Experts of a small language model.
Size: width 256, vocabulary 2048, 86.9M parameters.
Experts: 2 picks a token, a shared expert of 192 neurons.
Training: a variant of SOAP for the experts, 1801M tokens, 6871 steps.
Below are experts of layer 3 (counted from 0) of a mixture-of-experts language model. Rows are named router (the router's row for the expert), up (a neuron's input weights, with its number) and show model dimensions 128-159. Each number is 128 + 32 x the weight over its row's rms, rounded and kept within 0 to 255.
Before each expert's rows: a language model's description of what the expert responds to; "gets" lists some tokens that make up at least twice as much of what it gets as of all text. This comes from a sample of Wikipedia text that the model never trained on. Tokens count by the router's weight.

# expert 57
The -ing suffix and similar endings such as -ings, -ating, -ling, as in seafar-ing, Accord-ing, record-ings, also ig in or-ig-in.
gets: "ing", "ig", " K", "ings", "out", "ation"
router [128 133 166 115  96  97 123  85 123 194 129 126 106  86 118 143 136 112 147  93 120 160 148 149 139 100 134 154 124 159 117 168]
up0 [141 120 158 125  85 141 124 127 100 114 108 124 105 187 143 102 163 149  88 150  87 147 205 102 133  82  87 158 161 124 160 205]
up1 [138 132  72 126  82 120 119 127 110 145 139  96  69 114  99 115  64 133 134 113 102  77 120  57 128 108 104 124 119 139 104 180]
up2 [102 126 172 179  40  79 108  87 122 136 123 170 121 137 118 114 118 114 103  70 159 162 186  77  67 140 107 133 157 161  69 122]
up3 [106 147 120 144 121 151 107 151 133 117 131 162 170 145 104  99 183 135 194 100 172 121 165 113  93 118 100 127 214 139 116 138]
up4 [ 73 103 177 151  87 114  85  93 112 171 144 164 103 109 132  91 128 136 139  71 117 142 107 113 116 169  95  98 140 164 138 137]
up5 [191 148 136 142 168 142 182 112  79 114 177 186 159 136 100 109 139 106 109  78  65 134 185 142 142 125 144 156 127 165 180 190]
up6 [153 156 141 157 169 128 135 107 143 103 164 145  92  97 169 132 182 152 144  68 107 165 149  85 101 205  90 158 101 116 120  53]
up7 [ 66  93 113 150 101  55 157 126 121 175 165  78 176 118 141 110 150 141  85 146  84 157 142 138 136 111 143 165 153 114 138  89]
up8 [155 156 124 108  99  64  85 107 108 139 175 129 164 156 215 131 137 114 120 105 178 111 175 143 116 124 168 117 136 112 139  80]
up9 [152 133 113 122  90 134 109  60 148 132 180 158 145  95 164 164  98 145  86 105 121 113 188 130 133 116 157  88 120 147 114 155]

# expert 19
Table bars, blank spaces, digits and short words inside wiki tables of results, dates and election counts, plus the word state.
gets: " ", ",", " |", "6", "9", "8"
router [139 188 123 153 133 123  92  86 172 143 200 132  98 157 121 128 141 128 107 154 115 128 135 162 118 150 107  90 119 133  91 104]
up0 [ 84 141 182 139 125 169  81 149 122 153 134 181  67 186 114 125 124 150 154 102 132 165 145 168 105 151 119  69 138 125 128 137]
up1 [143  79 153  94 142 203  86 149 132 215  99 130 129 167 164 149  67 173  95 101 111 141 104  72 164 186 105 143 173  90  90 165]
up2 [ 88 159 138 133 165 123 109  92 122 133 134 158  96 128  77 102 106  98 162 130 127 128 199 100 109 155 165 163 211  98 113 111]
up3 [167 106 100 163 118 101  94 118  94 180 124 133 137  94 198 166 103 149 145 143 132 122 113 141 157 122  97  88  91 131 154 104]
up4 [143 128 151  98 180 137 162 146 131 159 174 126 110 126 172 129 112 154 127 106 122  92  93  78 129 110  91 127 175 121 137 135]
up5 [160 149 141  84  87 126  68  49 153 140 145 108  95 161 124  99  64 174  55 139 113 116 101 119 130 157 114 138 125 195 100 144]
up6 [151 137 144 111  87 142 121  73 180  78 113 180 124 119 167 109 132 148 143 126 118 143  87 154 139 137 149 109 166 143  92 107]
up7 [125  90 172 111 135 117 116  68 157 102 153 162 150 124 127 138 169 167 140 133 107 176 113 142  93 201 107  92 143 145 145 146]
up8 [132 113 106 111 189 140 174  91 139 148 154 125 104 125  41  99 123 122 153 154 111 158  76 132 117 162 100  92 164 114 157 168]
up9 [192  88 120 166 119 147 117 107 161 140 116 113 117 155 144  97 191 131  80 117 189 113  92 122  92 168 173  72  83 183 110 126]

# expert 60
Opening brackets and quotes before numbers or units, as in 191 cm (75 in), 82 (28), and math ^{ or _{.
gets: " (", " ", " \"", "(", "^{", ","
router [ 97 130 140 122 165 110 163 123 166  57  85 119 136 129 171 133 149 142  91 148 131 107  88 146 109 167 151  67 210 155 149 120]
up0 [139 115 141 102 113 168 154  77 150 171  81 127 140 157  88 192 123 125 130 127 142 115 127 209 146  96  72 131 119 149 163 101]
up1 [133  58 148 139 150 174 133 156 133  98 109 147 149 127  67  67 134 135 165 122 116 110 191 123 163 129  88 110 144 103 150  38]
up2 [ 84 126 148  95 127 139 194 128 136  95 103 182 201 190 159 159 142 128 111 102 131 129  84 125 105 128 142 100 131 187  89 152]
up3 [ 99 146 105  76 123 133 117 138 113  41 118 135  95 148 156  87 102 164 152 159 127 111 125  99 102 116 115 107 131  72 137 127]
up4 [111 168 168  78  73 124 120 100 111  92 147 105 196 140 103 138 141  97 126 144  72 101 154 196 176 145 162 205 144 108  86  78]
up5 [ 84 125 156  73 160  67 134 122 144 138 136  89 126 138 178 158 154 134 158 121 143 149 109  83 115 120 200  96 168  97 155 117]
up6 [ 76 137  92  52 103 131 129 110 100 174 159  97 119 161 182 116  81 120 145 105 136 142 133  98 123 156  95 128 139  83 166 126]
up7 [133 121 145 128 155 134  96 103 116 109 112 101 155 115 109 154 144 114 109 133 166 102 170 129 178 107 133 161 157 169 175  90]
up8 [153  93 169  77  69 105 149 141  74 118 167 161 158 126  76 138 180  97 169 143 117 124 124 197 170 164 122 140 171 121 139 145]
up9 [145 113 149  57 141 162 109 135 122 101 117 183 149 124 163 110  96 108 124 122 167 125 104 125 143  84 108 141 109 139 117 168]

# expert 23
Pieces of proper names and nationality words, such as -an, -ia, -ov, -ian, as in Ciao, Rakov, Croatian, Giovan.
gets: "an", "ia", "ov", "land", "oman", "ev"
router [167 126 125 134  49  71 125 154  87  91 159  91 151 135 122 135 143 115 125  87 131 156 129 105 145 110 125 136  40 146 100 143]
up0 [177 116 137 134  70  92 172  89  90 139 137 128 197 190 169  78 126 103 135  75 149 186  92 156 137 150 162 139 116 160 161 131]
up1 [137 123 141 170  85 140 150 121 135 118  84  67 182 111  81 161 135 156  99 159 159 138 146 155 146 143 125 151  67 115 188 101]
up2 [164  96 126 129 113  89 131 176 107 127 162 126 130  48 156 138 127 134 137 155  55  95 102 171 100 168  73  98 108 154  84 128]
up3 [165 117 112  86 105 104 142 139 137 108 152 135 155 178 206 125 125  97 123  70 100 140 100 134 129 209 122 116 142 131 103 125]
up4 [166  89 154  34 108 122  91 141 114 119 196 119  94 104 106 134  85 111 107  79 123 130 168  97 120 107 133  98 113 103 179  98]
up5 [113 135 156  69  80 118  65 105 141 119 118 131 153 137 128 113  75 114 170  34 130 203 169 115 151  90 151  78  85 103 126 146]
up6 [160 111  96 132 120  95 153 121 160 118 128 171 130 144 157 149 141 116 155 174 152  83 147 134  97 117 178 125  74  82 105 133]
up7 [162 150 122 133 117 156 126 116 143 124 174 181 145 133 157 112 110 162  49  94  66 115 126 139 123 140  87 121 121 140 101 127]
up8 [138 169 127  87 142 100 128  71 126  85 148 136  92 116 176 115 114 159  74 160  96 140 147 156 158 117  90  85 163  45 152 186]
up9 [121 152 108 142  96 120 129  65  70 147 113 145 172  90 134 140 183 113 150 137 123 163 172 140 113 149 156 170 120 130 108 169]

# expert 56
Opening and closing quotation marks around song titles, the word as, and the piece it inside words, as in Zenit, Tlingit, hesitated.
gets: "it", " \"", " as", " B", "\"", " in"
router [115  75 135 114 149  99 104 100 105 138 127  98 115 110 114 141 114 114 160  86 143 163  98 149 121 159 135 128 124 153 127  83]
up0 [144  93 198 105 142  64 117 108 113 133 133 108 134 148 226 116 101  95 199 145  70 105 150 107 161 143 186 135  90 165 138 143]
up1 [ 66 113 157 132 137 103 100  52 128 105 156 110  51 164  78 155 116 156 109 137 149 117 101 166  75 146 138 140 121  84 104 133]
up2 [154 118  97 179 120  57 119 115 106 149  84 138 107 102  75 150 175 119 160 169 165 115  77 113 112 100 138  94  54 145 157  64]
up3 [ 44 130 111 118  87 169 109 116 106  69  91  76 163 165  85 122 101 116  98  62 173 177 155  98 103 166 114 167  99 142 142 163]
up4 [129 139 157 116  89 118 110  60 102 101 134 110 165 120  73  76  89 172 156 178 110 127 123 125  74 135 198  63 108 118 116 149]
up5 [ 94 134 125 104 137  97 147 140 117 127 203 124 161 136 152 125  55 101 138  60 130 191 120  75 148 116 116 159 132 110  92 103]
up6 [125 119 148 133 148 142 152 127 159 116 156 119 161 130 164 100  84 146 167  93 107 112 152  62 196 190  95 149 150 129 114 101]
up7 [139 138  81 172 113 107 126  86 131 123 148 106 130 158 133 137  85 144 198 127 158 171 120 180 165 148 190 111  96 180 146 172]
up8 [107 120 129  87  85 111 150 112 114 150 137  88 137 150  68 107 127 112 176 123  93  79 152 133 164 142 121 100  49 147 194 135]
up9 [108 137 172 143 107 149  98 144  88 168 119 110 117 115 129 157 164 117 149  93 138 119 116  69 127 121  86  82 110 143 159 124]

# expert 8
Relative words after a comma such as that, which, who, where, plus noun-ending pieces like -ity, -ian, -ican, as in longevity, American.
gets: "ian", " that", "ity", " which", " who", "R"
router [128  51 142 117  80  89 183 115 103 129 143 112 131 163 103 113 120 111 112 102 147 177 126 162 124  91 101 168 151 113 140  94]
up0 [ 60 119 102  98  15 148  97 138  96 106 143 144 202 119 133 124 140 144 151 168 135 150 154 199 156  80  70 131 144 117 133  76]
up1 [116  82 165 122 163  78  65 126 123 103 101 123 139  90 163  89 141 105 118 183 188 152 158  81 122 140  93  92  95  84  94 140]
up2 [143  88  95 121  57 111 145 143  70 110 146 141 120 125 178 114 143  90 181 132 128 167 169 129 159 166 139  91 142 117 133 113]
up3 [102 103 160  91 120 156 155 140 144 176 109 119  75 103 210 192 130 105 107  90 101 158 108 109 156 122 112 112 106 160 185 128]
up4 [104 124  83 145 113 146 149 137 132 146 119  97  94 176 167 118 142 162  89 143 107 195 129 144 158  68  98  71  95 100 157 117]
up5 [119 102  55 130  77 150 136 134 147 153 174 167  89 166  84 119 144 115  85  97 165 125 114 202 146 133 133 130 117  94 203 148]
up6 [147 178 146 125  98 135 107  99 152 130 211  82 121 216 175 153 145 126  96 159 112 127 156 235 140  82 102 148 141 122 166 101]
up7 [158 113 154 173 123  95 160 117 152 161 154 103 112 143 127 148 178 203 129 141 180 136 134 138 163 129  95 138  74  71 148  58]
up8 [100  70 100 149 152 119 173  44 127  84 195 136 177  87  90  90 105  86 137  87 148 139 102  89 159 149 112 103 110 142  44 120]
up9 [165  96  51 129  75 116 102 131 161  50 133 127 106 133 105  90 123  83 165 145 152 107  96 151 158  98  68 139 132 173  85 141]

# expert 47
Word-final pieces es, ot, ul, ts, ens in plurals and endings, as in ballots, results, cataracts, spambot, annotated.
gets: "es", "ot", "ul", "ts", "ens", "ail"
router [128 154  94 155  92 145  88  78 125  93 126  74 109 113 116 162  97  85 164 132 114  80 156  86 147  87  92 146 152 132 116 144]
up0 [116 136 131 118 115 136  94  80 114 173 133  93 184  90 167  71 164 109 146 122  98 109 159  69  53 115  97  99 172 126 129 136]
up1 [145 142  77 139  91  90 102  93 117 113  74  69 129 106 147 145 143 140 139 167  79  71 124  99 179 152 167 122 127  89  94  74]
up2 [ 84 152 100 122  77 124 116 150 165 121 116 118 131 111 111 138 174  93 154 122  81 121 154  83 126 100 117 115 103 104 121 133]
up3 [147 184 139 148 152 127 124 133 112 133 116  72 111 170 122 116  83 130 181 159 170 120 134  85 142 171  77 116 226 134 160 103]
up4 [140 102 108 151 158 172 154 104 130 128 139 173 118 152 158 115  68 103 140 137 100  42 162 114 116 129 131 107 126 155 127 104]
up5 [ 66 124 131 174  71 129  52  35 165  95 149 118 108 128 130 157 123  99 110 130 105 138 166 115 137 126 135 157 105 110 152 127]
up6 [119 143 174 160  67 107  88 118 143 132  68 111 168 114 138  96  94 211 133 108  80 121 110  47 103 113  77 167 172 124  73 111]
up7 [143 129 132 195 101 132 122  85 152 173 190  67 137 141 166 164  84 137 137 101 152 140 179  83 139  95 129  92 155 148 123 101]
up8 [132 100 146 123  82 163 132 123 179 116 132 123  98  94  64 164 123 163 164 171 112 145 116 159 132  92  97 151 168 118 124 174]
up9 [ 95 137 144 115 137 188 161 118 130 145 139 131  95 138 117 116 129 100 143 175 140  61 191 107 116 115  86 136 135 139 167 155]

# expert 16
Word pieces f, n, ff, yn and enn inside or starting words, such as solem-n-ly, alum-n-i, f-ix, n-ames, Un-changed.
gets: "n", "f", " F", " f", "ff", " n"
router [132 103 127 121 104 126 115 138 105 190  64 127 148  48 121 110 193 101 137 115 130 144 130 195 103 108 116  91 128  87 125 177]
up0 [107 133 132 131  91 150 101 150 155 175  94  82 196 171 179 152 159 121 120 132 137  84 136 140  60 135  71 133  98  90  97 164]
up1 [162 132 163 134  71 162 119 139 161 138 146 137 126 154 118 133 107  96 153 113 146 100 153 153  91 146 139 111 112 113  55 190]
up2 [109 167 128 124 132 127 103 157 163 134 137 179  62 118  84  90 118  84 179 119 149 160 134 196 102 127 127 106 127 128 110 149]
up3 [176 147 137 109  81 139 198  87 130  93 127 182 128 109 127  96 137  83 123 147  61 187  63 104 166 130 125 120 109  94  61 152]
up4 [121 134 143 141 139 140 137 160 128 166 100 133 109 102  54  78 100 131 144 127 147 143 113 116 114 117 149  91 103 164 130 172]
up5 [150 146 142 133  88 151 143 119 141 151  49 150 151 115 137 149 145 121 112  82 125 121 130 135  99 158 124 136 110 170 173 208]
up6 [115 112 103 173 101 161 116 144  99 127 148 144  84  95 138 123 188 124 120  97 136 119 109 148 128 112 150 113 114 155 125 163]
up7 [109 100 128 160 141 165 194 106 134 151  86 137 116 114 132  96 110 110 181 146 129 163 132 121  90 157 121 126 167 111 111 157]
up8 [139 109 107 137 104 212  54 143 134 141 114 117 110  87 102 113 171 114 122 158  89 129 191 127 104 113 177 129 151 112 154 171]
up9 [ 81 105 139 126  93 145 207  72 163 149 132 136 116 102 124  63 135 157  99 150 115 118 101 169 134 119 128  54  84 162 165 152]

# expert 13
Capital letter or short capital piece beginning a proper name after the or a title, as in B(arrier), Ch(ile), St M(irren).
gets: " B", " H", " N", " S", " C", " E"
router [124 176 129 211 131 124 193  82 166 112 182 147 135 173 129 113 145 165  69 182 134  91 102 129 112 121 101  61 171 123 122 123]
up0 [ 83 149 152 167  75 125 116 104  80 165 101 173 191 173 157 104 131 104  94 108 200 112  87 131  69 117  82 120 146 149 147  89]
up1 [155 132 117 167  72 130 197 128  97 118 145 135 154 156 204  84 128 139  72  99 137 112  84  93  88 107  87  99 123  87 117 117]
up2 [ 81 159 160 157  68 157 173 118  87 144 143  75 193 101 162 127 154  60 149 144  94 129 137 127  91  88 138 183 192 133  92 101]
up3 [110 137 153 125 126 140 167 108  85 118 127 124 170 165 131 123 178 160 143 113 149 133  99 120 135 133  80 149 158 127 129 160]
up4 [197  92 108 168 118 157 137 110 135 150 122  81 202 155 156 111 120 127 144 126 119 177  91 143 107 116  92 164 156 115 100 135]
up5 [127 123 156 135 121  87 141 150 131 125 177  73 153 105 145 104  55  71 156 130 175 164 134  70  79 149 130 129 202 104 135 178]
up6 [100 140 148 136  98 119 103 145 110 148 186  77 191 156 159 172 146 130 115 119 164 110 107 124  93 134  68 143  73 120 186 142]
up7 [147 170 141 103  74  95  98 114 140 124  81 143 114 156 105  64 136 123  91 146 133 156  81 122 140 132 139 100 117  86 115 127]
up8 [108 135  84 184 202 154 147 107  63 142 111  88 125 154 121 101 155  93 101 114 173 162  80 138 139 141 135 176  79 142  84 147]
up9 [ 99 171 127 163 102 163 156  96 118  84 155 118 142 105 105 119 159 139  94 147 142 136 110 149 125 109 133 169 159 103 126 128]

# expert 12
Pipe separators in wiki tables, mostly right after a place, team or person name cell, like at Richmond | City Stadium.
gets: " |", ";", ":", " New", "om", ");"
router [ 99 160 161 134 135 172 116  45 176 145  96  68 113 118 104  95 166 166  73 151 145 143 148 117 176 140 147  88 222  95  92 118]
up0 [ 47  97 121 119  99 146 133 109  72 132  86 180 123 110  82 124 192 104 147 199  58 140 124  95 178 148  44 133 183 147 140 132]
up1 [143 118 159 123 112 155 133  67 112  85 184 167 169 101 116 140 127 139 174 173 139  89 119  80 136 112 100 115 119  59 155 123]
up2 [136 173 145 192 135 181 158 116 171 117 158 109 136 130 143 131  93 197 145 154  94 138 134 132 168 137 125 104 118 119 119 109]
up3 [112 110 136  50 131 147 158 206 141  77 116 105 102 135 165 133 134 100  98 133 142  82 140 131 143 105 146 128 114 147 170 152]
up4 [158 148 136 156 154 130 142 144 109  92 158 113 139 132 118  43 201 150  75  74 104 117 124 132 117  96 164 135 105  78 163  50]
up5 [177 144 170 141 111 144 141  40 116 216 100 116 130  95 130 161 149 124 125 137  96 134 141 143  65 175 156  67  90 103 210  76]
up6 [120 118 128 160  67 144 105 124 118 163 128 119  66 149 133 152 124 108  82 141 105  70 151 122 106 137  87  75 176 130 136 107]
up7 [128 144 132 150 121 123 106 104 143 159 134 112 170  81 116  99 109 122 131 130 103 111 113 145 130 127 124  84 189  89  81  79]
up8 [ 72 130 157 103 138 140 144 124 159 127  94  80 172 173  93 119  99 107  88 180  82 128 139 114 142 126 128 140  81  85 134 142]
up9 [138 166 139  58 132 192 109 128  71 129 154  89 108 194  92 153  81 104  96  90 185 186 140 118 154 165 133 116 127 137  70 107]

# expert 48
Word endings and values in infobox lines, like Website, Distance, Time zone, Founded, plus opening parentheses, postal digits and symbols.
gets: " (", " re", "%", "N", " government", "C"
router [152 129 135 148 129 111 198 143 150  93 110  97 115 154 182 137 135  57  84 152 152 143 105 183  72 162 119 131  88 120 149 102]
up0 [100 105  65 128 143 135 154 125 183 163 135  77 125 123 163  89 149  98 110 103 172 112 122 109  71 140 138 101 123  98 124  63]
up1 [124 109 147 208 176 122 143 176 124 134  93  94 109 151 213 133 128 221  91  94 125 120 157 121 105 114 138 165  65 150  94 155]
up2 [134 142  96 130 139 111 136 155 178 168  67  92  81 144 186 152 156  95  99  92 140 113  93  98 143 126 100 125 136 113 155 118]
up3 [111 112 126 132 128  88 179 109 104 170  86 135  67 154  49 148 111 148  51 101 138 102 111 154 111 105 156 142 105 103 173 129]
up4 [100 184 164 133 141 129 157  78 177 104  80 146 121 118 175 118 173 102 105 100  94 102 100 195  95 114 131 121 114 106 178 126]
up5 [150  61 107 131 194 182 156 110 138  94 121 130 129 151  94 134 106  77 146 123 117 154 160 120  67 196  67 116  77  80  59  79]
up6 [108 119 120 135 134 165 159 131 173 105 166 118  93 151 119 106 174 115  80 170 148  78 134 106 154 194  94 153 165 149  86 139]
up7 [ 98 135 166 151 154 134 125 109 130 135  94 120 119 115 134 128 126 156 138 115  92 135 144 187 147 176 115 136  90 125  94  69]
up8 [151 113 151 126  86 173 135 160 142 171 156 107 124 104 142 121 106 100  95 145 141 130  65 200 105  97 129 105 104  92  92 146]
up9 [128 160 137 144  92 154 132 168 156 112 146  92 144 145 128 124 150 122 127  75  96 150 149 160  89 119 152 207 102 154 174 146]

# expert 29
Single letter o inside words like afternoon and Video, plus the article a, -ist pieces, and year digits like 7, 8.
gets: "o", " a", "A", "ist", "7", "O"
router [139  66  98 106 115 105 117  72 108 109 104 166 140 144 156 125 118 113 114 124 110  97 128 173 110 130 113 171 139 137 140 133]
up0 [145  79 119 138 161  95  71  84 111 132 124 170 159 173 101 145 138 146  85  72 103 133 129 179 175 168 135 109 187 142  90 169]
up1 [114 125 165 141 138  59 125 118 101 163 146 113  96  89 148 123 153  81  96 123 154 110 141 159 132  96  98 157 112 108 130  70]
up2 [127 107 171 129 146 106 130 136 104 102 121 162 141 103 134  84 104 152 156 125 166 128 152 144 198 134 139 168 114 145 109 150]
up3 [114 117 105 125 143 130 124  97  97 116  89 151 150 154  90  78 126 144  84 114 171 102 142  81 137 119 114 176 125 131 110  99]
up4 [141 147 146 158 110 119 106 137 107 120 100 159  66 145 127 148 155 115 130 130  99 108 118  83 117 114  92 158 189  82 169 124]
up5 [ 93 157 153 142  71 124 122 123 107 127 142 123 139 112 120 152 176 162  98 110  47 145  68 157 184 162 106 156 187  94  98  98]
up6 [155 105 142 147 104 126 132 111 188 188 129  94 131 141 108 134 159 105 142 107 120 127 155  81  48 109 147 171 146 136 130 123]
up7 [138  72 144  91 140 205 164 133 119 102  75 103 102 115  69 159 144 127 128 117 126 117 133 121  99 137 130  90 111  84 112 148]
up8 [137 113 165 137  77  47 148  87 117 167  94 175 122 125  90 110 138  76  97 158 140 138  91  80  74 121 128 126 124  63 169 120]
up9 [127 118 106 160 143  68 160 140  97  82 114 188  86 116 116 133 133 118 105 160 105 157 147 154  77 122 144 137  85 155 140 116]

# expert 40
The article a or an after is, was or as, plus the suffix ion inside words like aforementioned and fractionated, and ass.
gets: " a", " A", "ion", " an", "A", "ass"
router [137 125  98  27 118  92  86  56 179 147 102 184 161 114 133 121 140 177 109 199 150  66 152 175 144 111  75  87  90 143 132 113]
up0 [140 119 137  90 154 101  87 119 172  90 115 162 202 162 115 143 175 116 120  65  96  99 122 142 146 144 145 127 221 120 145 127]
up1 [ 93 146 158 134 168 115 102 146 122  74 125 142 151 122 101  62 133 152 117 128 147 170 102 153 191 151  90 143 125 124 115  90]
up2 [133 143  81  73  96 111  66  97  86 143 119 145 168 128 152 139 115 173 143 146 140  79 155 135 126 156 170 134 158  99 157 132]
up3 [ 98 132 102  81 166  84  71 176  73  81 146 101 145 157 122 161 103  78 160 105 127 128 120  82 117 112 124 156 104  97 147 163]
up4 [131 133 162 116 165  75  82  73 174 137 172 146 165  95 134 140  95 113 164  82  99  95 145  86 108 117 124 122 150  71 122 187]
up5 [148 102  98 125 121 103 130 108 161 148 146 162 146  98  83 175 111 105  85 112  80 157  80 130  98  79 148 109  57  69 120 133]
up6 [101 148 132 116  67  46 119  93 146  92 145  87 168 161 172 114  80 147  76 155 117  34 130 132 102 146 123 155 121 148 130 100]
up7 [150 111  85  98 125 155  80 114 150 107 148 123 146 196 155  93 172 122  57 176 169 122 164 141 162 127 129  53 100 126 138 182]
up8 [ 77 135 143  67  48 136 104 138 145 153 115 120 147 173 101 164 127 168 187 177 163 155 123 184 203 147 101 127 116 161 121 124]
up9 [113 124 136 138  85  89  91 112 123 115  73 147 151 102 144 151 148 128  93 175 128 132 133  95 147  74 122 143 124  96 151 109]

# expert 38
Word pieces containing k or ad inside words, as in seeking, Heatseekers, academic, Canadian, plus initial K.
gets: "k", "ad", "ak", " K", " as", "ish"
router [126 220 153  89 138  63  75 191 169 103  93 138 113 152 129 114 143 120 142  88 105 107 106 140 139 118 137 145 142 105 128 151]
up0 [146 116 128 146 128 134 148 119 156 125 111 101 119 145 156 173 129 136  89 124 124 130 134 102 114 111 103 159 117 144 120 115]
up1 [119 137 121 137 128  77 123 119 119 104 155  84 137 120 117  99 152  58 103 123 139 131 151 110 172 119 128 124 123 152 154 123]
up2 [135 119 169 109 119 134 155 127  94 108 110 155 149 143 189 135 129 130 110  38  84 148 124 156  92 102  81 219  86 159  93 160]
up3 [108 133 149 132 134 102 118 127 138 174  74 160 116 143 173 111  90 104 128 102  75 160 130 107 150 141  90  96 200  85 161 130]
up4 [130 141 188 164 104 161 105 152 110 121 125  99 147 119 142 172  94 121 135  93  92 124 164 139 102 104 193 105 106 117 146 109]
up5 [145 146  59 114 152 147  70 182  95 140  79 157 136 129  80 182 105 115 162  93 131  97  85 143 108 138  89 110 117 182  97 188]
up6 [129 116 137 141  72 138 135 167 144  96  79 151 126 121 156 128 134  85 103 158  94  94 118 121 104 102  61 113 101 118 154 103]
up7 [ 90 103 134 165 114 136 120 112 138 200  79 118 115 101 102 155  78 140 116  55 147 110 114  83 130  47 128 166 129 106 157 135]
up8 [118 161 128  94 123 102 161 125  95 137  96 128 131 137 141 143 164 136 114  95 100  58 165 154  96 169 171 107 116 108 110 115]
up9 [181 140 107  99 144 109 164 158 151 126  76 129 209 146 166 170 160 115 141  90  80 107 107 142 173 148 140 109 152  78 117 213]

# expert 43
Given names and name pieces in people's names, especially completing J as James, plus John, William, Mc, th.
gets: "ick", " n", "an", "y", "ed", " th"
router [170 140  88 114 135 175 111 183 137 111 101 105 108 186 170 176 137 155 128 171 108  90  89 118 142 222  99 123 118 117 166  95]
up0 [151 131  81 115 143 123 174 143 117 102 220  89 167  98 128 150 116 120 102 140 102  87 126 127 102 115 117  99 134 144  92 110]
up1 [128 133 109  99 139 190 157 140  98 100  91  78 104  97 109 114 155  99 193 143 169 145 112 111 145 167 123 111 122 120 128 153]
up2 [207 132  88 123 149 195 145 185 146 147 113  60 108 125 174 137 156  44 148  77 138 191 124  94 165 140  90 123 122 128 155 136]
up3 [111 111 149 142 129 113 147 166 130 179 118  32 145 209 153 127 146  93  62 172  96 140 131 160 163 119  97 137 148 148 121  93]
up4 [130 102 148 151 123 166 133 184 111  98 142 127 174 152  87 113  71  91 140 163 145 128  80 121 149 165 153 143 101 155 108 103]
up5 [106 123 113 118 139 188 121 183 109 110 160 118 138 112 113 149 115 155 155 142 144 115  58 161  88 128 117 123 127 128 161  87]
up6 [115 164 114 104  99  96 191 116 128 104 138 111 106 128 174 106 130 160 122 121 116 124  94 115 120 138  84  94 157  98 167 102]
up7 [147 151 121  89 147 165 151 152  90 107  85 152  97 104 151 126 105 177 115  80 118  53 134  91 164 104 153 103 135  82 131 141]
up8 [151 102 113 150 123 206 121 143  77  96  88 167 142 142 144  99 153 181 133 133 142  74 165 113 151 200 134 132 123  94 140  72]
up9 [129 158 128  96 100 156 152 163  62 150 112 147 180 169 129 168 147 142 119 103  90 139 104 165 155 154 126 123 122 129 160 102]

# expert 5
Endings and mid-word pieces such as -us, -os, -ia, -ord in names and terms, as in Tertius, sinus, Sirius, Joseph.
gets: "us", "ia", "os", "ord", "5", " /"
router [139 124 152  78 138  96  93 159 113 130  93 116 120 166 120 167 109 158 112  99 119  81  81 110 122 124 126 154 133 142 184 131]
up0 [153 161 128 112  91 121 103  73 107 133 169 128 107 155 140 163 106 190 116 116  81 103 110  77  30 169 143 180 109 168 132 170]
up1 [ 91 129 160 109 125 118 111 135 147 121 145  93 118 128 145 114  81 110 135 118 140 113 130 147 105 156 122 150  96 105 122  92]
up2 [120 158 135  96 116 140  82 121 117 189 173 140 101 133 148  97 129 131 151  79 123  79 142 121 188 157 133 130 112 156 207 189]
up3 [146 136 119  95 144 122 142 140 140  54 143 155 122  52  79 156 110 135 146 151  95 163 105 137 217  96  43 113 148 129 132 132]
up4 [127  45 123 152 126 158 144  96 102 100 110 110 139  82 195 113 103 191 146  79  98  56  97  92 100 125 119 140 158 139 123 175]
up5 [164  89  35  96  91 209 180 123  99 150  85 117 149  91 135 122  74 165 150  77  92 106 111  99 155 140 118 111 137 129 121 120]
up6 [ 98 141 126 120 118 121 169 154  67 159 160  95 123 152 127  67 190  97 150  95 113 167 104  99 113 130  88 117  75 131 171 179]
up7 [109 122 187 167 129  49 151  82 153 123 112 157 117 146  93 133 103 141 159 100 116 126 106 145 173 119 106 132 173 138 162 162]
up8 [191 146 194  86 110 114 135 184  89 139 129 123 117 146 156  88 137 162 125 129 155 114 122  97 107 177 100 131 148 153 139 142]
up9 [169 151  88 129 148  89 107  87 156  95 150 143 134  86 122 133 134 159 153 130 124 149 163  64 165  85 119  79 128 129 168 105]